config.yaml
n_experts: 128
activation: "squared_relu"
router_score: "softmax"
balance_loss: 0.00245
balance_bias: false
groups_per_token: 4
shared_expert_gate: true
norm_eps: 1e-06
seq_len: 256
steps: 3151
dataset: "wikipedia_en"
Below are experts of layer 4 (counted from 0) of a mixture-of-experts language model. Rows are named router (the router's row for the expert), up (a neuron's input weights, with its number) and show model dimensions 0-191. Each number is 50 + 15 x the weight over its row's rms, rounded and kept within 0 to 99.
Before each expert's rows: a language model's description of what the expert responds to; "mostly gets" lists some tokens that are sent to it at least half of the time. This comes from a sample of Wikipedia text that the model never trained on.

# expert 62
It responds to: Middle syllable pieces inside lowercase common words, often after a lowercase start, e.g. opt-im-ized, mel-an-ocytes, f-isher-ies, socioeconom-ic.
mostly gets: "erv", "olog", "ci", "ingu", "umin", "ogen"
router:47 51 12 62 59 33 46 31 26 32 91 52 42 45 46 60 22 88 35 15 44 27 37 62 47 41 45 76 53 49 54 41 73 40 42 39 71 44 35 65 24 34 84 55 42 18 62 66 53 36 59 62 45 72 62 74 74 51 63 38 46 57 41 51 49 28 60 14 57 38 61 58 42 32 65 58 35 60 63 55 25 56 45 43 39 73 52 29 43 31 35 54 56 46 47 44 69 52 50 52 34 62 43 53 62 63 57 51 57 45 44 43 31 47 32 43 46 76 61 87 55 53 34 44 66 38 40 78 54 29 41 50 47 42 57 39 44 60 38 46 50 71 27 69 39 53 51 41 65 34 61 34 65 35 56 74 24 54 50 55 51 85 41 51 14 48 49 50 48 54 34 71 48 41 75 51 55 50 53 44 34 66 28 64 73 51 32 69 37 45 26 63
up1:38 71 33 62 37 34 32 31 55 51 87 60 54 51 40 57 48 51 35 43 54 27 47 56 43 24 70 50 52 44 48 46 68 17 51 45 56 51 19 27 44 68 34 84 34 28 45 33 35 71 56 64 31 60 49 57 76 71 52 35 62 46 72 65 51 37 51 59 72 43 44 56 42 40 37 18 50 15 28 17 47 38 25 55 61 81 50 30 56 45 64 66 47 09 24 44 39 51 49 36 41 61 49 54 25 64 53 45 58 51 47 35 79 73 49 31 58 55 63 50 58 42 62 39 56 67 52 58 42 45 48 58 62 75 52 64 28 68 45 36 58 59 36 76 42 70 51 37 47 53 54 65 49 24 57 35 37 38 49 63 41 36 42 48 64 42 49 63 58 55 42 79 45 42 58 51 66 46 38 23 40 56 36 76 33 38 17 81 62 43 20 36

# expert 9
It responds to: Final word pieces closing personal, place and taxon names, often vowel endings like -ella, -ida, -ović, -icia, -azar.
mostly gets: "za", "ena", "ira", "ura", " Antonio", "vić"
router:63 57 44 43 81 12 57 42 52 39 58 29 49 41 62 71 37 60 06 19 45 59 44 58 53 52 60 44 45 50 55 41 84 62 41 43 62 63 71 55 36 18 53 44 53 30 86 58 59 51 51 65 65 53 59 64 67 42 51 35 39 57 34 48 35 48 75 38 44 32 67 60 36 46 57 81 18 49 39 67 36 38 77 34 27 61 38 48 46 61 28 58 49 62 36 44 66 50 55 38 57 73 64 46 67 66 62 61 54 41 46 52 52 37 37 55 27 83 50 59 60 58 66 24 39 43 38 65 25 39 31 57 52 36 49 24 43 54 27 62 32 67 48 45 46 30 57 47 59 41 72 47 66 41 33 55 09 62 50 71 90 76 54 59 24 38 32 52 23 78 57 55 43 38 53 47 32 53 74 48 47 66 46 48 68 66 44 52 42 38 33 56
up1:49 74 39 78 82 46 48 40 21 47 42 25 33 64 52 55 65 61 45 63 42 57 54 52 34 43 55 67 44 24 56 28 70 24 49 26 43 66 30 40 34 40 34 59 56 58 25 36 40 78 47 53 20 40 48 44 38 60 31 20 48 76 40 59 68 40 59 89 41 52 39 75 41 52 56 28 62 28 29 33 60 55 40 50 54 76 51 40 79 47 39 47 49 34 35 59 57 15 84 33 44 76 63 54 46 60 59 49 41 33 38 29 56 77 42 50 15 27 63 51 68 36 44 60 41 48 73 66 53 60 45 47 46 52 58 58 35 47 48 41 62 50 45 42 38 42 48 46 68 64 69 58 54 53 48 31 33 35 50 54 60 30 38 55 47 64 43 76 76 23 47 71 74 67 49 36 36 49 57 29 60 38 62 68 20 22 36 51 63 40 57 55

# expert 11
It responds to: Given names and surname or place-name endings such as George, Henry, -son, -ville, -ley, -ton, often in lists and tables.
mostly gets: " George", " Henry", "ville", " James", " Joseph", " Johnson"
router:58 42 59 47 80 21 58 55 52 41 63 31 48 47 57 65 44 55 01 18 51 62 45 54 46 60 40 47 51 56 55 54 87 49 37 45 53 60 66 55 31 28 60 56 54 33 72 58 49 36 41 65 69 56 62 70 68 32 51 48 32 63 41 42 40 43 67 28 43 26 74 61 28 48 67 73 23 34 56 59 26 35 54 39 35 55 37 42 42 58 18 78 58 46 53 37 67 58 51 24 50 78 70 51 56 50 55 51 53 35 44 41 54 21 32 52 37 69 46 73 63 48 53 34 50 30 26 53 25 33 24 46 47 25 56 34 38 57 13 71 34 62 28 47 51 33 42 46 65 30 71 41 61 44 43 49 15 73 57 62 80 63 63 67 28 43 34 49 36 80 53 54 29 42 43 52 31 51 62 57 39 67 40 55 60 69 49 51 30 48 44 58
up1:32 46 44 72 40 52 39 37 56 43 63 65 56 41 64 53 54 56 56 74 61 58 27 59 51 52 41 41 64 33 55 54 46 25 52 57 30 85 72 58 35 54 35 23 55 42 41 47 60 55 46 69 58 42 41 47 38 70 37 34 63 65 29 42 40 44 58 56 55 61 58 50 60 41 34 47 68 47 50 37 68 44 52 61 34 70 25 15 72 56 43 50 40 50 42 62 56 57 75 64 19 00 36 62 58 49 54 52 36 90 68 46 48 53 59 65 66 38 52 26 29 68 66 77 54 30 78 43 31 33 49 26 46 75 47 57 42 33 56 38 56 33 70 59 75 62 58 53 43 60 47 65 71 50 50 49 91 43 35 53 75 35 39 74 67 59 39 68 45 35 36 50 21 36 57 65 25 59 36 12 43 41 53 69 65 72 51 47 60 65 40 51